config = dict(
    d_model=192,
    experts_per_token=8,
    activation='swiglu',
    router_score='softmax',
    normalize_top_k=True,
    balance_loss=0.00252,
    balance_bias=False,
    head_dim=64,
    vocab_size=8192,
    positions='rope',
    beta1=0.93,
    weight_decay=0.036,
    warmup_steps=50,
    schedule='wsd',
    decay_shape='linear',
)
Below are experts of layer 7 (counted from 0) of a mixture-of-experts language model. Rows are named router (the router's row for the expert), down (a neuron's output weights, with its number) and show model dimensions 128-191. Each number is 50 + 12 x the weight over its row's rms, rounded and kept within 0 to 99.
Before each expert's rows: "raises" lists some tokens whose logits its average output raises strongly, later layers aside; "comes before" lists some tokens at least twice as common just after its tokens as in all text. This comes from a sample of Wikipedia text that the model never trained on. Tokens count by the router's weight.

# expert 84
raises: "in", "and", "-", "oral"
comes before: "-", "\n", "|", "c", "t", "ic"
router:79 67 49 53 46 39 53 64 32 39 42 47 55 53 54 61 67 46 48 55 45 52 41 65 23 61 52 40 58 67 21 46 60 33 51 49 68 34 78 56 61 41 41 62 46 62 47 40 44 55 57 51 54 54 60 47 38 52 53 49 52 63 46 49
down0:60 51 40 54 51 34 47 45 39 50 40 41 63 59 50 77 62 33 56 45 47 80 49 40 51 55 66 31 70 50 64 44 46 67 65 49 55 44 63 56 77 60 37 55 58 37 65 27 60 43 46 63 35 72 48 56 67 45 59 53 56 51 49 59
down1:64 80 39 48 53 42 45 59 52 66 53 37 44 59 50 58 49 41 49 63 43 25 44 59 54 55 45 54 47 67 46 52 65 40 51 36 30 52 47 61 53 49 16 66 68 39 54 47 49 70 31 47 58 44 54 47 56 69 49 77 60 53 27 41
down2:46 69 66 55 63 58 64 49 66 55 60 50 67 27 50 39 42 42 41 61 40 58 59 61 49 35 41 51 52 44 26 49 49 44 39 34 47 39 51 58 42 44 50 53 39 45 51 43 40 79 43 32 45 40 60 58 55 34 66 57 55 69 53 66
down3:31 50 46 41 41 58 47 51 48 60 50 48 29 45 61 36 44 66 67 42 40 51 35 45 55 53 51 56 50 56 36 41 55 56 40 45 55 52 37 35 52 41 59 91 53 53 38 44 22 61 60 65 67 30 42 46 53 66 65 28 57 49 60 61
down4:57 67 43 43 38 44 45 45 36 72 58 49 89 45 76 34 38 36 59 51 56 58 42 41 64 46 55 57 54 35 69 56 41 58 38 47 49 39 48 59 43 53 75 38 64 49 36 42 66 66 42 44 54 55 29 59 54 26 32 38 67 75 55 42
down5:64 48 84 53 55 48 59 54 66 50 58 56 53 35 41 51 31 61 57 25 46 21 60 32 60 47 41 52 32 49 47 62 59 64 39 59 57 51 50 48 34 44 50 51 29 52 52 50 35 51 68 39 43 43 51 53 48 45 42 77 75 52 60 62
down6:39 46 47 44 56 43 65 59 45 44 50 61 54 68 36 42 44 44 31 36 31 67 49 53 69 53 48 63 42 54 70 52 72 70 38 66 69 57 65 39 49 44 68 58 55 53 29 42 57 33 38 37 58 46 40 62 55 49 66 46 33 46 64 64
down7:48 72 65 39 40 56 36 37 52 54 26 39 52 66 44 59 51 41 43 58 46 58 49 49 42 51 50 57 39 65 59 46 64 41 34 65 59 39 50 52 45 24 36 58 50 36 49 57 50 54 37 49 51 54 43 38 58 34 51 44 49 51 51 43
down8:43 51 56 42 35 39 57 53 27 60 53 42 52 58 59 47 44 44 69 61 47 42 60 62 22 49 44 47 31 61 56 20 49 59 38 53 52 61 46 45 41 52 59 53 40 57 49 34 69 56 35 39 48 76 66 36 18 41 46 57 59 64 42 44
down9:46 34 57 59 61 54 60 61 47 47 41 43 62 57 31 20 48 45 70 36 59 61 40 49 46 59 44 63 31 56 55 57 52 44 38 40 35 60 52 42 36 36 30 25 59 36 43 37 52 63 35 49 45 61 42 64 32 64 61 51 27 84 46 53
down10:47 63 48 53 71 28 45 67 44 47 45 63 44 63 26 30 47 78 64 68 43 63 43 44 33 57 66 45 45 50 50 44 51 50 54 56 68 56 48 50 26 45 39 60 63 46 50 66 57 60 38 41 41 67 59 50 51 62 65 66 39 38 59 48
down11:70 73 52 56 44 76 43 37 26 44 55 47 34 59 44 47 63 47 42 45 58 47 57 47 36 47 67 34 64 54 37 57 43 60 71 25 56 43 62 46 43 39 66 47 26 60 36 48 66 56 32 70 49 51 75 37 40 47 58 58 40 60 43 31
down12:51 28 51 46 59 60 52 62 33 62 50 48 52 58 54 47 66 38 40 63 60 26 52 57 69 38 34 46 28 23 73 59 59 39 43 35 45 45 49 67 46 43 65 38 45 46 55 50 46 47 35 38 69 64 38 33 34 58 40 64 51 63 44 66
down13:43 57 50 62 40 55 80 35 38 50 62 31 40 58 49 45 41 58 53 34 38 46 56 74 38 42 49 55 54 64 28 64 50 73 47 63 47 23 50 68 68 43 31 50 28 45 72 53 57 64 65 50 57 48 44 68 67 71 49 39 47 62 54 43
down14:50 61 58 33 35 58 38 32 65 68 54 40 74 64 51 48 59 25 29 36 29 47 55 63 49 36 55 56 51 53 60 43 49 34 47 48 51 42 53 74 53 44 57 47 50 61 47 64 61 64 60 54 46 31 62 67 40 50 61 27 39 54 33 40
down15:48 47 30 40 52 19 56 60 55 26 39 54 37 58 53 36 51 46 66 44 53 47 58 53 46 45 59 39 62 44 38 37 46 51 36 72 46 75 54 44 41 48 37 58 56 47 53 42 55 48 56 57 43 32 30 59 32 46 49 31 49 47 50 59
down16:27 34 21 57 68 53 65 30 40 52 56 70 36 43 49 52 55 47 47 64 46 50 63 54 63 52 44 49 55 47 50 65 58 50 33 59 58 63 49 53 68 67 38 50 54 55 48 58 52 51 70 60 36 45 43 60 45 54 46 57 68 37 62 91
down17:37 44 57 42 40 53 65 57 60 53 62 58 59 40 54 62 45 41 55 79 61 58 46 65 70 58 58 52 39 39 52 55 54 45 40 64 42 59 47 62 48 30 49 97 13 44 51 54 59 43 47 37 56 45 51 37 59 41 30 69 55 18 76 51
down18:57 54 58 60 56 37 44 41 47 52 60 37 48 59 63 48 30 69 43 42 20 43 38 38 85 53 49 38 53 68 46 37 53 64 44 39 37 35 62 44 55 49 23 43 41 62 45 52 53 49 39 66 23 72 60 75 43 55 46 45 40 65 42 31
down19:46 53 56 75 48 65 42 36 55 62 60 77 41 45 54 52 62 66 72 56 78 62 71 45 55 72 70 59 43 42 60 52 40 58 54 51 32 61 63 61 40 57 45 55 37 72 49 46 41 53 31 46 41 38 81 48 33 47 47 30 47 80 42 50
down20:48 30 55 50 37 38 53 45 51 41 30 40 67 28 54 61 45 49 46 45 52 53 49 47 58 58 47 48 59 77 22 68 62 36 35 50 38 36 48 47 62 47 58 72 62 48 55 48 38 35 54 44 68 32 72 50 38 46 71 46 78 50 53 65
down21:47 49 61 35 41 47 65 34 46 36 52 58 47 45 57 43 52 38 53 59 32 55 40 47 64 47 56 74 53 38 42 27 58 70 58 59 52 54 47 28 46 45 50 69 42 41 68 32 31 44 48 60 71 56 45 54 42 57 57 24 62 43 54 49
down22:46 65 50 37 45 70 55 43 61 39 25 41 48 25 47 56 37 54 45 36 57 73 48 36 56 53 55 48 48 59 65 47 62 32 45 37 41 50 48 41 48 47 52 67 37 71 63 61 41 43 36 43 66 60 30 53 50 43 56 39 49 49 43 27
down23:52 72 38 69 49 50 34 58 70 53 51 41 62 46 49 49 37 59 63 43 53 39 45 51 58 57 56 57 47 65 56 48 64 35 34 48 60 39 54 48 43 52 51 68 34 65 48 40 47 56 38 54 51 55 42 60 61 45 51 51 64 41 55 64
down24:46 47 25 56 48 69 43 41 43 32 43 59 80 43 49 61 60 63 58 39 49 49 64 82 55 65 45 63 65 46 52 60 54 56 37 50 57 46 50 47 54 36 57 68 33 36 45 64 54 55 40 70 45 62 64 42 31 44 50 46 72 43 36 45
down25:53 49 54 30 54 75 56 36 55 53 33 41 26 32 41 46 42 29 43 48 48 56 40 47 33 51 57 53 55 42 41 41 49 33 72 70 38 38 47 46 53 41 41 37 53 59 64 34 52 61 44 28 65 67 63 42 53 53 76 51 61 48 53 34
down26:44 74 13 39 42 59 41 39 58 57 27 43 60 46 59 82 35 51 51 47 44 34 38 57 48 47 59 64 29 59 68 71 70 46 36 43 55 43 56 69 26 45 51 60 40 51 60 50 51 41 65 47 62 54 59 38 39 35 65 60 56 55 47 57
down27:40 43 62 51 74 60 72 62 60 61 64 56 53 55 48 50 53 56 46 49 60 66 53 26 68 43 56 42 58 54 41 44 55 57 54 17 67 52 54 55 60 40 57 23 62 37 49 44 41 30 59 57 45 56 37 57 41 60 47 61 70 52 49 43
down28:59 45 55 48 66 51 39 53 23 48 57 54 28 77 47 50 46 45 58 46 46 64 42 69 45 48 50 36 39 29 53 57 45 46 49 52 47 43 52 39 50 40 54 43 59 60 72 58 43 52 51 46 49 57 51 45 40 50 54 46 46 44 43 65
down29:61 42 67 50 63 52 68 73 46 50 43 22 35 26 50 78 38 65 50 65 44 35 46 71 60 52 66 75 55 36 33 47 50 42 48 56 53 35 48 44 47 47 47 41 30 55 44 56 45 67 46 71 52 36 53 49 53 45 55 36 55 58 39 49
down30:56 30 30 69 77 49 00 42 66 30 32 49 60 55 42 32 55 23 44 58 62 54 71 27 46 51 41 45 46 60 65 56 29 39 53 58 60 74 37 47 50 62 57 64 47 46 62 46 66 47 54 67 72 60 39 54 60 40 51 47 53 49 64 53
down31:52 61 39 51 47 56 45 41 72 52 58 43 55 40 41 39 35 42 38 52 55 42 72 33 48 61 67 67 55 66 29 56 52 46 66 73 53 44 49 46 53 29 33 60 37 49 78 46 60 36 61 36 43 40 44 81 67 46 50 57 49 31 41 56

# expert 53
raises: "|", "===", "-", "\n", "In", "The"
comes before: "|", "-", "\n", "==", "The", "==="
router:57 50 46 44 49 52 38 54 41 50 53 44 35 67 36 44 43 34 53 53 45 46 65 48 28 73 41 60 44 56 29 60 49 42 34 68 59 41 42 55 43 64 47 37 62 39 45 46 71 63 48 53 51 57 66 30 58 25 47 35 46 49 33 46
down0:70 52 59 64 32 56 54 55 42 40 33 27 24 59 29 50 49 54 56 59 44 64 46 52 70 57 53 34 58 42 69 42 47 57 30 57 47 61 63 07 42 38 46 57 38 55 46 65 60 49 44 49 37 45 42 55 60 51 67 26 48 44 57 49
down1:54 40 62 52 62 55 43 45 47 45 81 41 53 47 65 43 48 51 61 46 40 32 46 63 64 58 41 45 64 48 60 61 49 62 40 44 31 42 60 52 56 28 38 68 48 45 49 50 40 50 42 45 69 44 40 48 35 46 42 64 42 74 33 60
down2:45 40 42 40 70 51 35 47 52 53 41 47 55 47 53 42 58 49 41 65 52 68 46 55 52 51 49 62 51 48 46 50 40 59 42 43 47 49 35 51 33 52 46 48 67 39 38 25 51 36 58 69 51 56 39 47 89 53 82 46 53 57 37 44
down3:32 56 29 38 40 53 31 42 34 65 46 44 41 62 40 41 44 65 66 38 41 48 29 75 59 69 57 27 32 44 53 42 48 44 54 29 48 68 67 72 46 52 36 41 48 53 65 52 43 57 32 52 60 71 30 53 34 36 58 49 35 51 52 57
down4:50 46 53 61 41 58 73 37 20 41 38 46 67 50 56 42 60 61 58 40 51 46 51 41 59 38 47 42 52 48 61 53 53 34 79 40 52 38 58 51 62 58 41 49 56 28 64 64 49 30 29 59 69 35 64 61 41 49 53 31 43 59 38 75
down5:37 51 39 68 47 68 48 66 47 40 41 52 38 57 37 58 43 65 68 62 55 46 69 58 35 45 56 70 71 56 85 57 36 48 34 52 30 69 56 57 43 31 67 44 45 59 39 57 47 45 42 59 42 33 34 69 46 39 35 35 47 42 40 65
down6:59 43 63 55 33 40 46 44 34 45 43 52 43 58 44 52 69 43 60 30 51 34 51 45 43 58 53 46 70 46 66 41 53 41 54 59 51 58 47 44 59 48 53 31 35 34 68 54 63 55 23 47 61 61 39 45 43 57 54 47 61 51 61 43
down7:53 85 42 55 65 39 67 57 31 70 39 62 55 85 40 52 47 18 27 53 48 42 48 49 39 55 52 38 38 56 66 47 59 32 47 35 53 33 37 46 40 55 48 53 60 43 51 54 43 72 49 43 70 57 56 57 84 53 46 49 52 26 37 53
down8:32 67 47 40 39 57 54 27 51 56 37 55 72 51 62 46 42 56 46 60 44 50 52 45 48 69 49 70 55 42 48 66 45 65 69 27 58 20 50 66 62 38 46 59 55 58 64 60 48 48 53 58 53 51 33 75 54 62 69 47 53 50 38 66
down9:49 52 53 33 60 42 36 49 19 37 68 53 53 42 51 53 35 29 67 60 42 46 33 42 63 48 61 71 34 57 62 53 60 43 51 36 49 54 42 26 58 27 57 65 51 47 48 60 55 54 59 43 44 46 61 47 38 62 49 31 60 55 46 29
down10:21 45 59 44 54 57 28 36 73 57 53 68 59 14 47 51 50 63 56 38 50 47 61 56 66 47 43 61 46 46 66 37 57 49 53 55 50 64 53 57 42 58 60 62 58 71 27 50 55 57 35 67 64 57 58 48 39 47 72 49 43 62 60 59
down11:51 68 43 48 50 59 47 64 52 46 32 66 36 54 55 64 45 53 68 61 48 52 45 40 69 29 49 59 46 43 48 53 65 54 71 36 61 43 38 64 47 34 53 32 49 57 68 56 46 66 45 54 38 67 36 52 37 59 36 60 63 43 61 62
down12:70 57 43 55 38 35 57 42 62 49 32 44 60 35 63 43 69 59 62 36 56 45 54 35 45 30 45 67 62 44 71 52 63 61 66 43 36 68 30 35 44 54 64 43 57 49 33 45 57 46 72 39 54 42 46 56 61 50 37 56 60 59 53 45
down13:60 60 41 48 53 62 57 71 61 33 52 51 46 59 65 63 46 46 39 49 66 31 64 45 61 63 56 35 50 57 35 64 56 38 37 33 47 54 51 55 60 48 63 36 55 44 49 27 19 40 47 69 53 62 56 37 38 64 40 46 43 50 49 39
down14:42 53 41 58 80 39 54 48 54 53 70 35 62 31 42 49 44 47 61 44 56 63 58 50 37 44 43 60 40 46 46 40 52 51 81 50 45 65 67 57 47 51 75 55 59 67 56 59 57 55 88 53 41 36 64 48 49 46 45 55 36 62 41 59
down15:67 66 29 54 41 46 40 53 53 62 60 45 42 66 50 63 68 56 49 35 42 68 38 52 67 52 49 53 78 70 52 50 33 54 36 51 57 22 39 66 33 50 33 24 44 81 56 21 45 49 45 65 27 57 33 55 44 55 50 73 58 26 47 44
down16:74 62 47 35 53 69 23 60 47 53 53 61 45 62 48 30 46 56 38 40 80 40 54 64 37 52 44 39 53 58 42 58 62 46 55 35 56 45 49 46 50 57 52 33 50 65 18 53 60 50 56 44 45 27 49 62 49 47 52 49 58 57 61 48
down17:49 40 64 41 52 38 57 37 56 43 53 65 58 42 70 49 39 55 34 52 44 49 64 61 37 58 45 35 41 45 62 57 56 24 48 37 61 59 56 70 72 31 79 43 44 40 54 64 57 38 56 39 39 46 48 29 56 44 69 49 52 24 60 41
down18:61 71 65 54 48 53 49 51 65 40 66 56 40 38 39 55 50 60 55 60 62 57 51 44 43 45 52 44 53 46 33 38 51 34 77 45 58 47 44 47 52 26 50 66 49 48 42 41 31 46 38 74 39 58 55 72 20 73 45 59 46 68 55 53
down19:38 50 58 56 56 68 56 60 50 38 55 40 52 65 40 57 44 50 20 57 57 54 56 71 78 37 55 65 54 51 61 47 56 33 56 44 35 63 56 67 35 51 57 37 43 54 51 70 69 28 65 30 51 45 71 61 47 42 48 60 51 54 44 54
down20:55 38 50 42 57 53 44 41 43 47 40 46 75 37 50 40 57 50 42 50 31 29 48 35 70 61 41 46 53 45 51 52 49 42 57 50 60 42 70 46 38 41 50 42 53 57 34 55 41 38 51 61 50 45 48 56 42 60 40 29 62 61 54 36
down21:53 29 73 58 39 40 57 25 59 57 68 51 42 58 50 48 52 55 43 44 43 56 32 47 78 56 48 33 67 68 76 44 38 63 78 42 43 46 58 54 66 55 45 62 66 18 51 36 53 42 54 49 53 52 53 70 58 38 43 49 53 52 42 51
down22:48 50 44 39 27 58 35 27 51 29 36 14 48 68 74 51 59 37 49 60 41 63 51 41 45 53 68 42 44 61 53 56 59 33 61 47 24 51 46 43 59 68 50 50 53 66 45 58 59 44 30 53 58 68 55 61 36 33 51 47 39 40 47 33
down23:59 68 51 62 57 46 52 73 43 76 32 44 67 54 53 43 55 57 65 36 54 44 30 58 61 27 60 51 47 39 38 43 39 42 38 50 43 45 32 56 75 32 34 36 55 26 39 58 49 54 45 54 43 61 57 49 30 41 44 52 49 51 66 57
down24:44 44 45 43 53 36 65 21 63 60 70 47 54 63 60 58 40 49 47 36 48 52 54 51 50 32 57 49 45 50 73 53 37 75 62 10 37 59 53 61 58 32 49 75 54 31 63 54 42 33 58 49 48 43 33 37 36 76 51 30 55 51 63 41
down25:51 49 44 39 33 49 33 62 65 35 60 45 52 43 70 50 57 48 50 58 30 67 55 65 58 36 60 63 50 30 40 60 70 59 36 56 52 62 43 53 55 38 56 69 36 51 49 52 54 67 38 60 47 39 71 53 33 38 42 23 47 43 49 55
down26:55 40 30 69 48 54 49 45 20 48 52 43 51 50 51 53 58 38 49 41 53 41 61 77 50 41 26 43 30 44 35 74 62 67 47 47 29 36 41 40 55 49 55 43 54 72 69 44 47 74 36 44 53 54 56 52 52 60 63 63 21 45 54 66
down27:76 39 37 55 60 67 51 70 46 49 41 39 30 67 52 56 65 51 56 56 44 41 41 47 67 44 44 52 47 39 47 41 33 39 21 42 46 53 47 36 57 43 20 54 31 58 61 57 45 53 49 58 43 59 40 44 60 59 42 71 49 44 41 38
down28:45 41 52 47 64 61 57 55 51 62 64 60 32 41 57 26 33 53 51 83 59 43 51 23 80 36 48 56 36 28 63 59 68 60 32 59 59 55 52 67 38 42 48 65 24 58 46 38 75 51 50 65 48 42 43 42 48 53 55 72 55 62 91 51
down29:56 75 68 52 50 44 62 52 59 42 46 65 38 39 36 67 39 63 33 30 40 56 37 41 62 65 41 61 64 49 47 28 43 56 32 73 49 51 47 54 40 38 72 31 40 41 60 58 63 68 69 38 60 49 64 55 52 61 43 48 29 41 48 52
down30:44 44 43 62 44 53 54 52 63 71 68 57 55 38 46 56 49 41 62 68 54 38 73 37 30 64 64 32 41 54 55 37 46 52 21 44 59 48 63 55 61 29 58 29 48 43 56 48 48 48 38 56 54 42 57 36 63 44 48 43 40 37 49 41
down31:60 65 43 45 57 70 49 61 49 56 61 57 53 66 68 42 46 36 50 48 46 75 76 48 47 44 57 41 58 54 41 51 40 67 59 62 61 46 64 49 65 65 55 63 55 76 35 52 63 47 39 70 45 56 73 29 57 41 47 37 60 40 53 47

# expert 31
raises: "Note", "W", "O", "A", "T", "M"
comes before: "-", "|", "19", "18", "born", "S"
router:53 45 44 34 54 71 49 70 47 36 46 59 47 65 28 41 71 40 61 50 31 40 72 27 49 52 40 42 46 76 63 50 47 48 40 54 60 39 46 55 45 63 35 61 58 59 28 41 38 43 50 45 60 60 70 21 37 74 37 43 70 42 30 43
down0:61 64 56 34 48 67 57 67 40 56 37 57 74 49 42 49 43 66 36 45 42 49 49 67 62 37 62 63 50 46 44 69 70 52 45 47 51 51 62 59 48 59 48 46 42 57 43 45 42 57 62 34 38 52 47 47 55 60 40 69 46 42 37 66
down1:41 40 36 55 50 62 52 58 37 64 64 57 42 52 48 34 51 38 66 47 49 42 65 48 42 25 45 57 41 48 59 60 32 58 66 42 28 36 39 45 53 48 52 68 29 61 36 32 39 42 55 84 74 50 22 43 45 35 62 65 56 42 39 61
down2:67 47 52 44 42 58 66 47 62 51 57 24 43 69 24 59 54 59 47 44 67 55 27 35 27 40 63 54 46 57 62 59 67 25 57 40 59 57 60 55 69 59 52 58 41 50 54 45 42 36 54 43 58 49 54 59 49 29 32 55 53 55 51 42
down3:49 55 51 68 61 50 43 74 46 59 48 49 65 34 67 48 68 57 65 57 70 49 38 63 39 48 38 54 28 61 50 60 55 37 49 54 39 52 65 51 44 27 55 53 54 41 61 45 54 50 49 44 55 43 59 59 73 34 56 70 55 61 31 62
down4:54 45 59 55 45 56 69 31 43 41 42 40 74 43 50 65 67 52 48 63 61 56 59 49 43 24 44 61 35 63 78 59 43 84 43 54 71 35 32 64 40 59 65 45 43 56 41 55 55 43 44 51 47 56 51 50 33 44 33 34 61 69 26 54
down5:69 44 20 59 60 52 35 51 49 52 45 52 67 45 42 46 46 40 43 50 28 41 82 55 60 41 61 77 70 35 43 43 52 55 38 59 70 38 36 39 62 63 39 51 56 40 47 65 48 37 45 55 05 58 40 59 51 37 36 66 53 41 57 72
down6:52 33 54 49 53 47 56 50 64 66 36 70 51 57 38 51 56 40 56 59 43 57 45 52 39 39 69 27 39 36 58 46 70 62 47 49 32 63 58 69 59 40 44 63 66 63 61 60 65 65 44 44 69 35 55 39 57 42 43 51 21 81 33 50
down7:57 52 55 58 55 60 36 53 41 48 49 56 59 46 52 62 41 49 56 61 42 37 52 55 43 40 42 41 72 46 68 63 59 64 55 56 44 56 53 79 60 50 53 44 48 59 52 46 50 49 40 54 56 43 49 27 63 61 66 39 67 53 51 39
down8:49 49 64 62 52 69 51 53 59 30 56 49 61 53 65 40 62 50 45 31 44 53 50 50 46 39 47 65 43 50 30 77 48 50 49 43 49 57 42 62 61 67 52 46 32 76 33 70 44 48 44 46 40 46 44 51 49 49 41 48 53 39 49 38
down9:51 61 51 60 21 41 56 44 23 37 50 74 50 49 45 30 57 54 52 40 61 48 45 65 65 60 62 65 58 43 26 43 55 59 42 49 50 51 50 40 26 42 41 55 54 38 44 49 53 59 21 61 35 39 35 68 37 52 55 46 53 28 42 55
down10:59 52 60 43 38 35 52 52 60 33 45 41 46 50 44 44 54 35 38 60 42 45 58 27 75 47 60 40 41 53 48 40 60 40 39 19 35 33 63 42 48 48 52 53 41 51 48 42 33 75 56 48 58 54 61 56 38 52 52 43 31 46 64 43
down11:45 61 38 46 57 48 43 37 50 44 55 51 33 41 40 55 65 51 43 30 28 60 48 44 58 50 46 60 55 39 46 29 43 45 56 61 30 65 61 58 43 48 51 67 47 61 36 55 67 29 42 27 43 53 57 54 38 60 58 57 26 55 46 67
down12:48 50 64 66 54 58 54 31 44 40 34 42 44 54 35 54 36 57 38 63 34 63 32 36 63 63 36 38 51 34 69 52 47 55 48 47 57 47 34 50 32 67 48 52 47 51 57 49 52 31 54 35 65 69 29 36 53 58 71 77 49 60 45 61
down13:59 37 62 40 65 59 32 29 49 54 52 34 64 65 52 57 56 46 44 67 37 62 46 43 59 61 74 69 50 59 46 39 38 54 32 39 71 48 61 41 57 51 45 34 49 46 52 52 44 60 48 53 46 62 44 34 51 49 54 54 44 43 54 44
down14:55 84 67 50 41 59 60 54 40 55 52 62 68 44 56 44 64 39 57 47 45 55 64 58 51 62 42 74 65 81 36 51 57 60 57 61 69 52 72 43 65 42 64 39 58 21 53 41 57 26 40 63 60 56 46 63 66 30 34 51 45 35 42 52
down15:38 42 58 53 70 35 63 41 57 49 33 54 50 56 40 44 35 56 46 54 54 38 33 55 55 57 46 53 37 45 38 20 43 45 62 62 69 53 36 50 64 29 66 29 53 31 75 49 50 38 65 44 57 78 47 62 61 46 47 39 54 30 76 45
down16:77 54 71 62 57 59 45 33 34 35 40 34 39 48 47 53 49 39 55 55 66 49 50 49 50 57 31 33 42 48 58 51 55 37 39 23 63 50 34 46 67 62 31 40 45 55 59 55 74 65 54 57 55 49 26 58 53 47 45 45 49 50 48 46
down17:33 45 53 47 48 46 64 59 36 48 36 42 35 59 64 56 44 49 58 53 41 47 61 35 41 53 49 64 61 43 61 49 54 53 33 47 36 38 51 37 54 51 56 44 53 53 30 31 70 15 56 47 47 39 39 42 49 69 27 41 48 59 38 33
down18:49 56 73 28 50 48 55 68 38 44 53 51 77 40 56 41 55 43 56 71 41 46 53 44 48 51 48 45 41 51 40 63 56 44 43 39 53 47 53 47 49 66 49 41 23 74 45 45 34 64 38 60 46 41 46 46 58 66 41 44 48 58 43 56
down19:46 53 68 35 54 43 57 62 65 38 53 47 44 48 52 42 50 38 47 27 53 52 75 49 42 48 47 58 53 60 50 60 41 45 77 46 46 37 54 61 46 52 27 65 41 25 53 68 24 53 57 56 46 46 54 55 54 58 65 41 38 50 40 42
down20:67 49 52 62 69 38 55 40 51 46 36 64 54 37 55 65 27 49 49 47 60 50 28 66 75 43 39 68 31 50 49 26 52 58 34 29 57 33 46 51 63 34 59 44 50 50 55 47 46 40 41 84 59 43 22 53 55 55 68 39 32 46 49 36
down21:56 23 66 54 50 47 52 52 58 47 40 63 53 69 59 29 55 33 61 56 56 52 56 38 51 72 37 78 45 52 42 58 51 53 31 52 52 60 38 58 51 59 45 38 62 50 47 62 38 56 52 53 45 51 52 60 49 47 67 67 64 41 32 42
down22:41 39 57 56 59 34 51 28 49 60 58 47 38 46 62 62 56 44 46 51 46 45 47 55 78 51 39 65 39 37 56 51 39 47 70 65 42 64 38 54 44 46 50 58 25 32 69 39 32 45 62 70 52 55 24 64 56 34 50 60 35 60 69 67
down23:54 72 32 67 52 56 34 37 75 55 60 44 61 70 37 51 48 53 67 42 49 57 44 63 45 39 43 39 55 46 47 46 44 32 60 57 36 45 68 32 44 44 60 50 40 58 69 38 42 51 59 43 43 54 49 18 52 38 37 21 45 40 70 44
down24:53 52 60 55 50 59 38 26 52 72 51 37 41 54 60 57 61 56 72 54 53 61 50 45 43 59 53 64 63 70 46 37 32 63 47 37 35 40 54 61 56 51 80 49 60 50 63 55 60 27 62 48 65 57 55 83 37 31 70 49 38 71 59 35
down25:59 33 40 59 54 48 50 43 40 41 48 38 56 34 27 59 43 55 49 49 57 65 34 33 39 56 53 65 62 56 46 38 47 36 63 40 56 72 58 71 40 40 46 38 45 44 61 58 53 46 43 41 39 43 47 69 16 39 58 59 66 57 26 68
down26:69 36 62 56 47 67 46 65 55 58 56 59 68 50 79 42 59 50 46 45 67 73 37 49 75 63 62 45 37 72 63 27 26 41 44 43 47 34 38 50 53 48 59 49 40 64 46 45 43 40 49 41 42 49 70 32 48 72 51 44 42 44 40 53
down27:60 47 58 62 42 36 45 74 56 46 28 76 66 43 43 49 40 58 39 61 39 24 38 62 74 66 69 46 79 74 30 34 65 56 45 42 48 56 48 59 52 58 44 47 55 58 54 53 53 52 66 44 61 43 61 69 65 53 15 49 38 46 56 56
down28:60 47 41 60 54 51 31 50 51 49 41 64 28 35 59 43 53 40 55 58 55 42 54 45 47 53 55 58 52 58 71 48 40 69 45 30 24 17 70 41 52 43 46 51 36 47 48 44 43 36 56 27 53 47 63 54 34 54 65 67 45 36 46 48
down29:58 45 79 56 47 38 53 45 73 56 70 54 59 31 54 65 40 55 49 51 45 51 40 59 71 35 58 53 41 49 50 34 66 46 59 67 61 41 34 49 43 50 39 59 51 42 55 43 31 51 54 42 51 54 56 60 49 56 62 43 43 57 26 34
down30:40 58 55 73 54 33 34 45 46 51 43 47 52 44 39 59 49 61 79 47 40 56 35 43 40 45 48 55 52 47 41 58 46 56 49 44 50 37 47 38 46 35 38 48 36 55 41 29 57 37 37 88 56 63 49 62 55 48 61 58 55 50 60 64
down31:44 51 63 51 36 47 57 60 45 70 61 72 53 44 64 47 68 58 70 49 51 57 53 57 61 33 43 51 35 52 50 47 59 65 67 50 54 54 37 62 41 54 45 48 09 60 57 52 46 63 29 52 40 65 46 64 43 28 58 62 65 51 32 48